From a checkpoint of a small mixture-of-experts model trained on Wikipedia.
Size: 9 layers, width 128, vocabulary 8192, 7.6M parameters.
Below are experts of layer 5 (counted from 0) of a mixture-of-experts language model. Rows are named router (the router's row for the expert), gate (a neuron's input weights, with its number), up (a neuron's input weights, with its number), down (a neuron's output weights, with its number) and show model dimensions 0-127. Each number is 500 + 40 x the weight over its row's rms, rounded and kept within 0 to 999. Numbers have three digits each.
Before each expert's rows: "comes before" lists some tokens at least twice as common just after its tokens as in all text. This comes from a sample of Wikipedia text that the model never trained on. Tokens count by the router's weight.

# expert 26
comes before: "| ", "(", "of ", "in ", "|", "League "
router:496487482494519457480511556512473495478488549516505544491436550501514526392531471559490487549535487533517495484431542478431543515505485487426509549502579520503568490456451446581523513473485449451459473517516473501529494492495432519503437488484518548528457466527498506530523558495506501414523440483487523462559473440449527463433494523412451551471491515619480482476561460464588561538464
gate0:542519561488568441451484532531460447492421459480430510496449494552509457560519495521496481468500468543552534539469501469493528476542547425437473500569569488457454534435482481512481528526552436437507583516476480455476512541486459437482525519525473485445484436529538526563589459480473470426495474529575470477510550519476556473487497583453460539476466507536515525448444444529497534477511
up0:525516555554524445522588508545497481492450447553539471430509549470428501528533502525512446533506485505469536492531468488555523568465463445469536579494497474560559514549496519473542510496493559495543527539428455546479510565467462516484458486477583518487472451589444540455473450486497530579503471484508458452441572531465440530603538517518435520516457459490456511463488465493503486542478
down0:517523547546561486485477525478501518504499516494488466542499533554626530589520475503522544514473499537562486515543538541510541474585476512517473445432468561530531464606423441506408485500461416502467545509488471516495444474470506584588500528485483496525471516486543510492477449512464507578500462451487540526516552509551486468531471476453484500564520477483545532521441526519424528535548
gate1:502490535554516473509452532479488435558455510576471548432471592532495469508493453531487474535530453479540478497506509386454487523444464501452431554510575486566578537462492519543585450533498458428464435517486557529582464454552550484463482475496487518505423531518509522553486497530487499501438493476462523422466430507480548490522463469530515492545490475440500473475507426522464503496494
up1:499448527506512466450497554503487495458412487476483466643509501563520460519468557498435517558536506495470480487495491486457555555441577531559453533463553442527467485464493506485488540446497515496446480447441539521490557443523518536555557536505457527512478545501459505507487463474456419486535501560527480444526525552552452540518497389521461565524504466524477555472492461454483450482540
down1:528536490502480499512481411502481480501523463535518481508518470519485511463506475518479534544517477488539520540511464605457416489448489530495425510470476540484460413476459481502474496394516493453570455600487472519515479494536465468474490514506504491460608498520531557458567405544493505499525451488460502468490467446549528491512435576436517542475549592483489460471455550410493473470510
gate2:466525501516512547502476445495509493508445505557409581515593543489528596488525413551481527571580501550492527511513480460504521529563459442431460471505462515543502493425511503531578530421477563447567455522495473479535493421446443534480389515526497500493506463546469493489491522485465533499498508453523499465534483476485579540469543512473468524452456519470497479526472488490463561526490
up2:603459477429467468490515535496514518533464517490453612505558476466463519462531570499482520508462526483529505475562456526479530483539412455431568445455425450466478485527551498519462521509548460536431531484482436493478554521547519497498502484554518476570528571498546489518511434490574464484498504478555462562539533437468539471527514509467517504521463538501544519528542474506455583561449
down2:475567470499512543488455468487467493470493535473466463555483484507437495508442479482489554574444470509506541461453545498539538508503488476479561478505563462570529506476489529529519514558432531549463541476514525571444508564449573548564535490506499514450505450534551452451463488537561559522492511539470458575539487556586511436532465426495473506526533561490494572527466449496603519488447
gate3:510505548515491389539481542539568587444485574532544500584473447492445496446540522560524472529536505474526502479477562440532483521474439512488525512509471573427546501453471510435498524526529516457561466454507498526493497554526469545473442521446517560473568464505509470526545486448449432548513443509428466491516443534519487482541441570450453517510545538451497503446515499467515540513466
up3:419477531456466436502474538483556476470481436501465477535587502458485537544524584458538521559516502480462468469439488463515487464501471525571525476512481442513514428485457553496504477616520494507461518524553544466486543526449483571534504437589516519529563446445432488440521529484432512534467529463552506482430520463447434496463493502513537442510512523460473471575544488514524456487505
down3:571442486474619482546529519487504446519508514525535521447473454450538520485534498511516508527497481537474591475519493433489473496506427528447620529557462501511481496557552444527550504510519538546478486564519540500487489490484517436406471462520476490495486470450547563530408529516480480495457521482595561485487509525463513546453551474523473495445579458519538483498531561499519512534569
gate4:562518488503469448478543540473508436414514509447504573508493574510550471436423478522448533551477506526509523505460469522475528455475534474588535506493463452503523422467506481525476469474543411568451431517456515478513541502415500530492483479488541583433491479513475510444533569438497465523457448461480428502538525490427477469492491504514497493507557507477516612512545474529472537453526
up4:503508524486516572459549506460509422513566406480507542510524533578511521469456569520455480452465431515453517501510488479476548529443541537457465498534446405561505512550534423526557523447548472547607529470518506518513527504437476538525510508505512430525423511506470448476469515469514449527478483550513565419521517494482419476497548474499478512428499485511477553553477496496442493538542
down4:461485473451478408488571516488510479474488460487470548588497471456456549499507441513525490508530494431544439469455558539521500508524483455539435472541514506549535511436475550449438454534558510504422499467482526435584572499491514484460484414521455559483458541508524524546478522519505533499531483490532430534481526523379498535504567510491470453457506518454510437504539503538572513455456
gate5:486513515530548488503480508473496507482454539603579474497420467525484541461545483437499516554496518457444413545473470544472498488500499500521478497515434532492481475589518484469498469475435590517491531478556569473615527511503494559488489472553554510506498526501498484445544540483524563479533523527498462517545504479499481629509486549476499497409559509519489468529556459401518519509551
up5:509556521468497547512567551455468504494486540416433513456446476492494541468531563470404542473490468516444487500499509478500429445551503496519514547466549411563493481458474499570458438527493519445492464429513426452405551529458499512457503467478509466428483475465561511538509524558514535508496512503476471498462463557551526491506522495475460517474482439462516503573589458505564496510428
down5:517527550484479474572522479551533518523572514481544521482519513504411502560534541539462539511427532447536434551444566460545504473525480519544418545543524457580460461447531513447487526520511544560524541454454528511466527502475485534563524562486570563568566482478520480488499499475473458488502497452563501541469478589481470491427440453467508539516506535445579519507519464560489476515503
gate6:533519479472495487506451507467479511455549537482491536495441503497558424505414534519502603537551503540478476480486550493512532499514533449430502538465554502442532534470464472506511561485517485464638478536493471524521571497444442557518477555571542525511497588506459431567511516478487534539539408586509494487488436518490515496482456472491543474492511517544526461477533433523439533459464
up6:442488526444556483410462468466526494507468481471500505461470555474503487423463567527544492465434491516498464526518490488488557512512409477480503490472473520507501501480446495602594526459480535516543464440452482562498507481549510510463445486478453449579523473471563468509493465492436567474514520490507567490465489491583545471456453518432506477577542553455503469444501502512408513459432
down6:534482558426505405490514550499457533563464518446519464500585443514458517429524487546432502556441440489461513482464477564499412466543429544484463452493492458536547567457458473469501498507469488510565491455543477486479483575490485494507496497461470532521504542501471417504506508514466474490441488489477536495460497485376528543461482463509459436434506430551452471479472492487432521506497
gate7:506513528545414579532520493466463466492584576538475452457541465541467522484457521554467465510514440537477535494464452541430538531455483516534517480522501518503539480471482520521526448485547502519521491477444489442425454502522474480529521513436540502423460484512526564501521525542517510474493494443555479552490483456434542571546468457458458483461457529585445490577583513494549542577430
up7:543458469455497594524518562540506517514472537517490498498534480539569459530547526484506519507529500495483518548551481556525526487435420425547510561563491601551399458515529486478495534515523503413511492507456555485529487471543572543469487476510476566573403480515535484451524525545525489483516549427540558551519502456480454468464548528462461460545531519521510465504553447523433491501507
down7:537446495506492456537403457532483493489519469387479555571475554418479482489457519431502487450551472535557489573427543565482536521499500518462498532497484510508515546508488453466410522551548461506422487458509512423468507508429490474582482544498494583491555522466514518475456506460521495543556520547445464538512569480479450457478518462480517469499487539545495515487584489475470484461472
gate8:422447490489545505438501506529477498508532528492480583489513512602511490485500485525462464513498472533574495482473479496472523526528434455491498475470526565419520570487487491467511429504508561405502508469488551462532510519525549517497451507460524441511441579438591476531455480563463549527525521476470510560504395486494515531419538465534497488442504515523442535454402497521481550499556
up8:518482487466480520525475470497536521493521442506537490532516459479483615511533516544535458505581465460471437502436481483499482490459508511573489532507456493540531473471513432504506500517527482588519392484456474562465551487470430461428542503497540554434449489467475534572479548463594516493526462493510505526523544546491544535559528521563517583529498415572536512435465478500540480469531
down8:578585573551514488473475550468461511516475517433532582506515562490498450473526504527487506547521523558471517488541501508468471501549523467487557432499492514526488477465507544512468551518486495474506542541458560519522522468540459554525465482600491485468457477567482461518405559467490474493481535496492491383582516487493456414537419530480457394550524515454476461511538509501518470458512
gate9:512519506502514501453529491563502458507514509456470500536542520503478532529493479492505540487490432456427487566477531494530578503505529511408485508454578469474633489536506512517415509533478522481626506501518529429618481392512482480532469469494496521505508522498517511517506500423559535502518471480448485523511451522421511486462472521564490482467503522581547497471519443497504488449579
up9:555512576514510415460501494474484534530406570505498406499553477471485516503378477453558507486531537513490452480532486479501518488442499553609527432531512554506472572542477455462488545505523545493538522488544485522546505471475455505564508605551465543440504489461544511472496506573489456492495489519482483444457454543513486494546477450528455486456488508539512521470466517430520484577492
down9:523495540479510664548455523560502510483507482555506520493501589509528476506515488493510542490511558482423550486424490501411515530470471512463472549520510517512497441590506474490590519463481593461502480572540505489534450516467542479479481600471525558493449526533536472516462511409503561484466515441506526467495498516496452477521523481490446506512544441448499471480465462475527559493542
gate10:566560523532522431524582442473430455507463520532435475503461560482442539429505483542480564603531451535487517544478467483520465499503393535448497449541500460491503451477537478533541520475576446519519486475522478529541445478499465476523475465549499571560540473549491533552512521443485517473482464475441482474464539486471488502490523520440539544537503484514462495571518542515521465567597
up10:540428476425567546528469481575509514491585535513470429483503524459491533559519480518524545540610553458484573419540521468554480570514429497548516484541523517510490472506477518432478481577447442447490516489496501525471493506472519503564513507475483557505500453628529506431487504521491441503457482499538544505560510523473487478542489443550506521500508510421494485522555571482516536494525
down10:510484507559503487492514477503487526477480505460479556475527462432517534520502545550439494555473378439536533561456489515463478480396494484471570433549504462502548523486539518549505513507516477551518497524462470514436524539531512440459474438470479582560544475508471514546471508482487585539511443434513455467500480481411458506512444517548442437500463490512561481529562517426564445490515

# expert 11
comes before: "| ", "|", "- ", "born ", "1", "2"
router:456552477556516539419481490477445541451504483543539449498435505402545446496513453476493452571500490494496500496491547529497551549452484583450478482474467551477572533510429469467544545468464426504496545495524524525508461536486491567467503455484509539480582477485512508550490550511615521530483482483565522476517396500464528490426479468492433498434516503574534541546472523517496484534497
gate0:473471553526565479509440435508475510518571443540500457495519433442528491545469465472490490557453502587448487567521504573543486537521571470434495462469506577548516446543484491463457539402513477511511500446590459503446506515448549426499516459476511512458487483499518515511484502553516495477534513545457476480522469535518518500390464534507504471565487533515515569569503494532506410521454
up0:561517479504481458539466494492539530498536466535558473454477488505525437531440493472524429491519510437510547468505558551521510485515548487489518461514444412492541450487533563428485461503461532486510469426511507495467411510490504531474468480403520510446518461522592501510489496499429580412475483432440568547516523548472549525507561433434515542500478507554492474490399460543496501492489
down0:471570502456499389501549528465471577500492482531454526520525438544503518427501546533540471565529455506496490520435484552517532433438527525449548462507542449504464517498444476522419517451492538484509479475477515549502507521565533384510532484593480490487453440516542515463542484493550494502541520529466517422577492524475521480487498557467525520498424461483547455433518479495548530440461
gate1:460527540487469486500437433524458476417503440537467532507501519444469541486495412555481498561444493472495524533528531493472504551509504542502470513443432427545535490495481471483535505505532454474479537428504454502523512481495497465513474482551503497522599465463514512594526549451538528588464495477506519588451470527480538402453535373428489512496506469518502463463532549527485542504448
up1:524521524429575508530461508405494528551545477519510500479465533490467508510438444537477502497512546560477456491550467450465571425532544555511471538489463523501450515484473551494538547488495502499549535496440461485427522509466460503453477490426494518488441488454509463527507461539505508352421509486472502430488470573519439463512515448547503508508493560480496522473415563506526504414529
down1:551466493498530539519536539502530498422580519562532510485517501457550545504557561532458466513516496461494509453586600447512431530443537522536557445542543546514532474553477498552467558561498526528544399485597509545545532552482510544513528501475517508580521530465488509488519467510486526517498478486583541506570483453496466514551518466504565498485458430429471520498478525465484450457483
gate2:545488578533514494483494531535460546483527500489514554533451502471544500476588508528472536512467587540491516504552556517549540571446522511524584453457417540525516412552488512520440555496475435484507468573523456556520554466428510523529465500411550496546481485525506495489488528481499519534519452477522470436553499511472490500556572484441465545571467432562481488523544458558480525533514
up2:502467447432521448434505497535455489473518516426442489514550507438468533446555494487529543559489458479513455497507508459523505463492473515524545543470542468437494462517543516485522490475476494498519548522484547463423544469474499520462541531525430555515523485535525480459451483511505525518408461514469425451555522473495451481565522490495459500524441453552503645500445478464479439631510
down2:502590514535466474526548514487527463425496458498539509451520543510447459512507499505480464449542529462515516455511542423431491524483504446499346541541464558461542482550536545535514499468514546446474507520461478452426491483513559483497410504530471553440482459498500401530477561558521490479522475490518487581448468508511553495556536445482573499487506479448516546507499510492533463499439
gate3:499492483482519430484434552468467531532543604490535495587502429495536511463493457449539467504422561575591473446492561507503500488476483500483513489535475434476505497515520461486485545516520469503553548446534509492470522454513562508563484465491505390481503449515540526562450502526521495488530582515439487504562528464447550524592515481471460519570479489506451551520468462451526446544480
up3:518535418524468520531471539493419480436571450530568503479465570547477472517493480531449515518487497450488492556592475473531502519517526569482526545521490463531437507402519454532520518493552474440485486562562520433440474488622499546488512533510543509494443510509528516473504472479414497555410525510493499498551520520511481503531438509521561549511526529589500489446481480430471487508503
down3:457459513463554514474481440456480524494485476483525512474356511466538507517571521490503580493508471508477407519465415505508483623540463490464544447486510477483518537541519442513494575483562504480441538528497478520570493564482523437498506462476542506505485494470550517525528542576498497510512380555567473565479532452446529516536549499526476529492473502462506497494546539490520447483531
gate4:468509485531520549413481488504519520455556504504468458436465489454479544550506486412461472549493502565452558439423467431515516548486531489454555530503508490485474537554478472566549527490438471528487503467470514469518405538587465475553556480524520445524479485433524460582515616519586476520511477470516502476479490468501556506536480517472517517456440504515485541491432574474455505508476
up4:476551446529475428523514470499543369557503470478488495537483477525499424489526566476485463507478523444550506514589512504498478487523532398515555450458534502519500498503535565543433509512437459514563503481433519536487528486524530521542496462490531483481511458522504513478456503516507528491516487554486514528469497445412533503420546519561502411537573458442512492383485538529441512521465
down4:551498447503407482567452528578466558438514510607503439510496465446525493451582558516495567491540537523510552500464484492526492525551572557491552524522526538462485469491457469538485463459423498503475547557508499432492483584532539471454433507531471459476488536568493511519473514426494441509577508480498577490531487512476547590506492515448571492473474499538502510516474499502470478482477
gate5:564496480500444509555494547460534521533523498487491533464490493519511467562488493513465564526578483425523501418440448479523471523444471507564527491506457568503568502512483511551492376465470495513511510467437521597534541585433518507489504486508444427468510488465602466494512512437531458509450514505576552520512449501454514599486463485496519444512493473485540456548499520494506548465508
up5:460470528479445519509529432554520499501435514545454516565457491465577519511480416443509537600476522509443490446479534464483525441415513478527438542503509557431572566503556485609471514443520451550462555483450532500479539535462530500451516515529493514469509471471527500490464509506539487518477514510510551546428549471531512537505489494465535503475573521560417544491428495444497522521513
down5:553476455478482429404501492526543551507525533509469502488590496486487613500496480492501478414469535506510509486511475449529491518641532491525505490527511420383505453493535482488547495516459530463516555513517501538451528514489511500500533526499503469497519587607518482517447534490503536417550482484436426494527520479437542501531516552503539503444503495554470510523498523505416468503523
gate6:532522475496493381494514500549416479528533487504576508534569514501454506406569471522502491508419485515538478541550438456541525481512519496509483552474553502522468443520434488412467445499528460447497524458523519490538487536516516506555468551474555486489519574516541455538481544440496560503436577483438518413496518522450504548483476581563491520472481480547444502475489513479479486478570
up6:537496497493478468517564481485473491519524550579495494447548475529455497539545489507560494586581604554442505541500450497482509513496526486570547500410521533484524518493560568546550484510448453434529430496449495501462546473441494440514418481480495528514509517487594522517529467480556505476462562509437531486564497436522516469535509503519455496483523531396456517524511443456476477538463
down6:511468487540481488479472520475507512456512495447529549485508396497493489512500501498563492469493525512505418486607512447583539493482491597539547532542535491519517518493444518535490546533539455486480558494517503510446483469560544505526524475450537473485549516518595465464533546518544556515418508413536480483537444483454469556433474459546512526480415461476491535540495616466474445463500
gate7:516450493518521543500406494532557500467552424512494517544440572466506470476562453513534436537511511531511452486522480481519540554528525512549509520517420540485581550481492487522499493579473501464469613538438561516491562465507517501573433503483531531526514502516476499435512555445483597456488521465516500504569489450459433483543460462482471456455553499460515586490494443533517515470522
up7:510502519445430504505574512448537566542433494468547445511481498535481490526515537490458504427483518422466446481483542521456542452415509484523488453456510488548523520486498456498498530464483490515558493419474544550494458498415540479482538409502505568451576587497498487537542575445511512501521517506491562519533509475429533476537523575495501516472533522575561503523587444484490470471448
down7:505507470525518551503494488543522475470526492472453498460520489535467514497496560457506556493531460569499581513479523504537441466481511499538470578456480560469465509559549565482503459513394536520550464504469595478439515585430507519555484490536497513535546453534524510503420438487492421496521520515475537514539485402464528527501470531427535580547473449477494536495471554548512596520496
gate8:478532516594544469539498514499550496546474493515508525521502525447582539455398538522550545531479515517489548456509562424539461566506445462467426509526531437473443447518574506494552548532554560550516507535557554504470532546538487498472461471514503505465527514541488488532518486592602576487493476500460533499493545481465485412538473479525537519473478506571562497515455495463487474451479
up8:484505492508446494461503510531517482556519507424543538500486558508581521504438517588509480476488508544487522448542434499550480539481458416475428563515501449522466442546598487460576472536468477469507495556487511498518453514571406512430492573490527422480497529492460503500442516503515428512513476461466534505509474452450437564535552507484467470476469490594475440480469529548478487493464
down8:565521418513488592482530477581461527456440442509457425536504486552512461537567547540524557434478582532520437527497512467454510493487473474462529506539472534509473506503398477591471482504525571453537514488530473494499490485525487520471500498531501544529489548486530456526488470433489415524459622474544523476552502533525527459445537462421506464490487516529467549521520509512553471535497
gate9:466491484525517556515503425420550481473538585470450509449466465504545546492523511509458562499440441482535587524488513550514482511475557452539478500553551536574538484508455535480511538484473540485552484561484525536421554522526546533514505485505481517523518443477446523475467458464470517456497528466640486508522505517520502508385479556478509406542523501517518536430463529486527556478519
up9:529467500450475524443484417551558498529452428464417522448530529502493512493525508470465441506545449422542476508397502538467488505501470480563467494492502532443499541549422499448473508504461478546559449563495468550554564557566506496501497401506454517471480512468500496526511577517572506514462556466525504417508554551525562491457456504511533548529517514494524513534479483421483452522503
down9:446492475542449551547506525444565519498494540464516554506526458550507540531464471420497442501463463474506469520467564449508469476464462470526506474578432547482514566454504490429516443493492502537458554474471445441454422453494475488504489476492477621508549519441544511471493474458391468491471520481480472534472483516514590491487518470418564540486532471466443501504482540522520486446564
gate10:537510532500524497511429513478473586488551455490506442504444516508520457500502525545514531563494516451525557407484524518544478491450490461485453478563449537456472481460523451514581529456444423481408445452547438521507479449502476482457531550562546457537446468446518522473573445548438498490470489495591537490536466491462478538565565502491520498512455468502501439473514539545515539450550
up10:528458552565483531436452517520498485561468473488514528594556488415542497510484536529509475593484540524475523518471526530518458552517502521500505500450452492522416463477506476544478552540573517488485412522428528573579489522481537502511552539505471446508509472532439529512462503457502443526464537531465473492510545484574440584471436514531507471456473559557534468518470549510501524402530
down10:505469530442431531513555546546446495573501564435505511544497473503456496534498478512492522505511531481526459486550504477534494493512506478501511515533479506610520478559516512440539471531538541470562505531493515466534496438465543567509546447464535538494418543497518545478475551554530528469491520543521447539493477544477548564612601525606498514575469518454467488492513516518577459531569

# expert 9
comes before: "| ", "|", "(", "/ ", "years ", "– "
router:465482511503520419411496455529472455496619519446486521495465538446511541458562568458527480515481483525485462531476497496470553501492557528426512496463527523558556542499436412477532514462467461486443537551481495469529423531503525469517475480571513585526490462477493513526470464536503574513496523527567511504475480503487465445530517426486506578470522512593529544480534577494525511570449
gate0:466493500616491490481549477530501509475517513566413481424517534549504524494508478513468415512550534569527453476509496480563493449548507466514484486515540459514567522516522546519549509454530545505387463496521514528497490465536490484467550466557475415420511456495551514568474512568538512554491528477444534505405519528447495454491571496474495467508535460588479480461553532457521456476478
up0:575561493547491479554468466582523506459493506457486491469539479495508490506523491454481475530534493435464536547479516429541590538482500443468425548561448477577468466564484573540449475443511438551504512498496499475560502537445521459534438491438467450441509540509590533537519516495525462540486507534494461563480525465529514558525463553520420486493506514496534467491463493471527572570568
down0:435586541477472426510571596462488565493484467528409514589548477540487517441466413477420484595481534530507513498455460563503490454545495510486558455488487546493500515510537497503467499510497505516537490564409482541499542477509520467533521440485429414488561493540508499462442485514475509461496507465422484498510484456446533460539497439477520504489521481491501548506479561429510462511476
gate1:543549458536446421426416486505463503515497519461505474479525499531457594533520540505563486524466497477495457523537533549524536474523559515586496489522551506567531501428479444473486468460482451569443464515529478495528488501519513535452396465574535554537513478499495453511498503451515570467593507517518544502465512442525517476471513503454447406462503478603459482481520518533492520550536
up1:437540502504483509459462510557518508528498472458495575484419552541463512486539608508509525551553480486439474457504524535457495462474464422441537526525553420443585525546538519539401477462473523505524459496475511506549414546485488545563485504488537538431524515585486505507472461464460496432501501489460492514428483516520511515504476545454515506515430504553529539438513483503527446473576
down1:447487470489472440605579511459534472493543494500518549473557455412465486508500541472502479539508512466559551576531464521476510443537510522498470485534501551497484513517448416439543488512476508521541489539504599492517531437478584473544527495437482511541464539456386482511531521454555431523442497491423510530553498520512488511489482407430478570532558483486496515493491486520502528537505
gate2:509576463529464534499538442510491496421567562498490477468516549458637529495470513498565489527486562457494468510489462503528555486523496516426519526528490511532562446541534505440518501541524527478506533518550440533537499579511482483579504445484514468547558413490495447443466527533522486551485541526482557489380474521468468485540572478498484513519497528546539447474428513519537466535461
up2:531490510485534482527447496522477442491512521449456583450538484442492509555593494470464518502473520529489482548456479522497500445513487494525582561469465522499481495451543580502491474465473487556469501482555518512439488490521438473410545500520533575502424555586454473505489509540463453444512542515546432535469510514506494501401581457462482469454543524499543432552492448495501478596532
down2:490566478516544480493538456572479560478514530527591490552537460544441514441512531466547476519539451458559504603530439554547547480495462575490473490477498475519491581528469503438553532506454558531482556480463524474447508566504517471489501486540553509536523460442535495459542443475472513512528450512511551506479502503435418461523513409515475494478455486389541484473562491500494518526536
gate3:400446448549425517499427472479548436517489531525427496523539514510479548475442430419537462493497477450520457556555493494546476558501449562520464496418536534577580550506475479486575526440523524503471553496519483512529464444516411470514525495493424499461550494496423497509526475476491478523569523498521542464525515508553521539497469494479469502477566489523551538532446571518506473495478
up3:504463577423538549519496542463466508495457450471516494470427521553510501481492481448518531477560517484510553491581520512470491526527550489508469601580505407424462541494489514558485455443401455441504550471524501517477456454458507457534515559483477454469493470470459473551544506528505479448504471546524457543488506542549508493543477447414447535544451532470507515537465458530462517572553
down3:520499443562372464535436580530501520508565561439466475511488553470433525522458540513489480498483504533581477481562569467520537542495503509548511505446516467519503551528503564556508509443543542529526478473466521493393454510532465501531508512504512483538544511585493549495509526514510511473497538524521464474483481580519455510441555429469552592506518524507509497546423551507491438506456
gate4:460552552509470468507571399523521492549558510566461535486457540523483518460499481446578541548492505467464536499481464532498495506520486501378498496524485479530481580537433485458520500487400581536462468543565496522489448571516492488509457488476528524486463531441548551530472435487477542515493487452531537479462550434531494525537456415489579517527501466500550490434539489443531460502517
up4:472535485535479474480484534488431477430511547486484478566494499556483528482481477480531483455455502481467487485471513504521488523464428566528527499513460455486487513535509490499569552532492498545452517506561488493515527591464469555461523490458476465519424478439488478441546471483429459498591636486477546573457451509493431541537512485650509447548522477528500446554462500511505489522497
down4:533549484490503441468525481504529540518516474520464529517528440496460457454477547465576485539488515402487463514488496522543468476495490477462561507535609535489499389479547532506531505454523453493554543556512416558510474535588422498528464502550519470479543512565475528495466494409534516560478476542468475393488533491497526502486458467456532463517489483540453469573454554435504523483478
gate5:524512463540495484524472500574432475462549498490575459552479546494404456495461521485535515460435470549442462621489484508527574513583484454548493484531491469510512522504497477471440466473437515427535503482528541495472529523544511580508482458485487520488513525502492496501542436461561475507493549498511583535485594433514542544545446527470513571469489494546535510527521447552514514541413
up5:527513475444451482498470455543469462494492433462496470430556453505478447475531485483481471522474549510534541559512442523469471452442462529449477430489478537537523493538436580558580550506498523491589460492481517430524512455397517443523514565471475495481463455470556576525507504536448515503508505488462428470578487522551551472445417483459489497535467472461570520526521470463510452487525
down5:591511531459524471571483507532510509479447507493524404552474452523596518450439439530496537533510496498437500517508521548466472514527437578495472507510478492436474478506446587525474478409513552561559494488484477463439531466449491513472469520550439497529519455478469493472525492497525498496560454494458521409594483530462513482449486576457504475512516531496535522445501460535572572525470
gate6:495498509509512492498505432600506471457550542424488494524503553509466539581521503493435499553531520539479562476433467446480567443535561495359484509518433521518569456551529532467584523496473469505433427512496517542518541525454481468505442549471524493458476470462512438471471529532477463577479497562537463538493520449522484480469531536517480498524503493477544540522463434454508481558532
up6:487438480553421505462530462561514478480454550519456509611520519450464430486440500431482505468494474519528479478541488539502460518531447514528485506515475500489594482447428509529565502505462493468544531510480533451531488524453478461579526497564546478513590432483497503520531439497475536549564551558506474465478494510492521458454534413474507477440506522517414466412523515563463518526468
down6:588467430456485553495494492488471513538528512584519507514504503447463537517622500526522521487522539548438470538473570480466484500479478505526579584519546533522424502531501514474488511522556408520495479552566518537491481579462563511474503495517457492574543543458502479482422553443502474519489437523567483513546406566527536545478524483541554503501461475544462487508531490454507478469504
gate7:511528573508489520475533570513495498514506485494531519486469542454436556565470448505406428551544470453457472475523500483554574436583482507500529496510508505521464572453466513560460472502452516494516477505537514469461453449500492445529484437501479511473529539562578423554479452588453529474494484570515445543494460464490524483495466497441463443497497512546561505448533526443592531548483
up7:510437430533545513520459479580550512477501489462449501538528532531538513532533502495482465530463457500441525514550508551517385571566481535534536510466458423503524545480504467560498508587449459511544492596554504503548496497498486523483485563527526468580527564475488511479584565495449505508537495489514565429494499476521500485559489554484544455480533532456485487437578506534453539562492
down7:469497521563477561523449456495564472531526577482516460475501549489493480511490506507498503442526505517450529531503505423503486455517456437438557533473560468533512499511457470575512508551542543463521489478501511544533505559501553496454508488490489538514522466505497515602513477502501484414533413547588526528589444537563580548466514532508393432520466552480413494520461494483541457504489
gate8:505502514443550541474517462502490424492545505504469476511513516466435601505527506469498472523388475535503467517535446501510529418561546533471470516489528573561500506537469474495469515458388495435459455528558512510538446519497551557579484510537528560483504492457516454527493430532424521545506454503546479551516556530516488509501521412454521535540561477492491504513550588467460503456480
up8:505497452536531546551496437424478523489479418467496518468548547538484442511512514428463523501511462544436502479494504508477512548456486527519488527456500492541563564511594527578479469512482570539474520485470459541493484437494540498491544573433512515496482556471472494516489479517432514480505525467524537453491513513649530448515460503509540428552494541448596502500470518442494557538571
down8:500466547447526500462559467538506480520579535544481489479457441501479539458575552519510472509500528482510465497501548478502502394550526465520459524494484523481459539560499493394465511487493527499446459489577607499542492499523496461570505497599529556578514486445487540455464483516499482522537521548474480582513485538549442495456545464553508520507505462585481484455498538592513451477452
gate9:457427522498560446483428442547523546587550506536510479478475490465443508483482482428471510476483466518518523524504487513437501494516510496497481475460476474568481557566493502501510550551528432415414499466452474507566452487469476537474502468492446521438555539490567498537544412459499546522440498552587495476484529483494484542494516462483454546513576501513514550581478554412445517503513
up9:535427481470468629433477505477503494429465463514498509491522503555451487547499503594492528536502505479478520513468430443512520557554401510482528514489482463520449488465568550531501447507431529433498508566480490551481539481510521495487506469500537530483464524501488509506518482510609497526481504431502435415505452548519512531464513541492476513507366502466450446467533537513487451542456
down9:431494548547540432524451473490497570583445454453520556511471412488498475481507487500446493557457477546492526514575491493506539463507498499544484512582445538529517520507495549470537488518509488557545414489478531508410413424482501434507464411499547478483524505472577461505458479520539486514493507511512590525555501457528493496504537486512514584473517488548487490554508457450432525441454
gate10:524474495480475398460513489422496525435456529484499507531529491519519487513464421548534490526405520498464525503506422490524511476592515553511442530548456473550600481438394490574532518477526447537520511462540500461539513499526526478504491525530489561462447474515451462527518437448565500477492505557536518549489533503444461521496486524545527517523558447539500534582573512472462452527461
up10:471543556540452421549494448464540526470553530432477525489389503555489486464456535431454468429450508454487510494488554431567494474471469524524445499543523447562599513538489490540425548480489539534471472426490454546566413528495509548564523529483424474534515494555477551486467456547496521506504472440461530480491515518517501550500490461477523552509525512469527518536463523547517528533519
down10:540524573425469517525457479566491565549570498498531532516456465474460426511487485478513514477544537527409499557504600514483567485499512548539548510495463512464463474502547528518575430433560565545519452526486519500527493501463549536458460496496494463495489424546584497547567507527450529477483565482544505512521497555453555544486507509422423438534496533466548482530454521505488499500546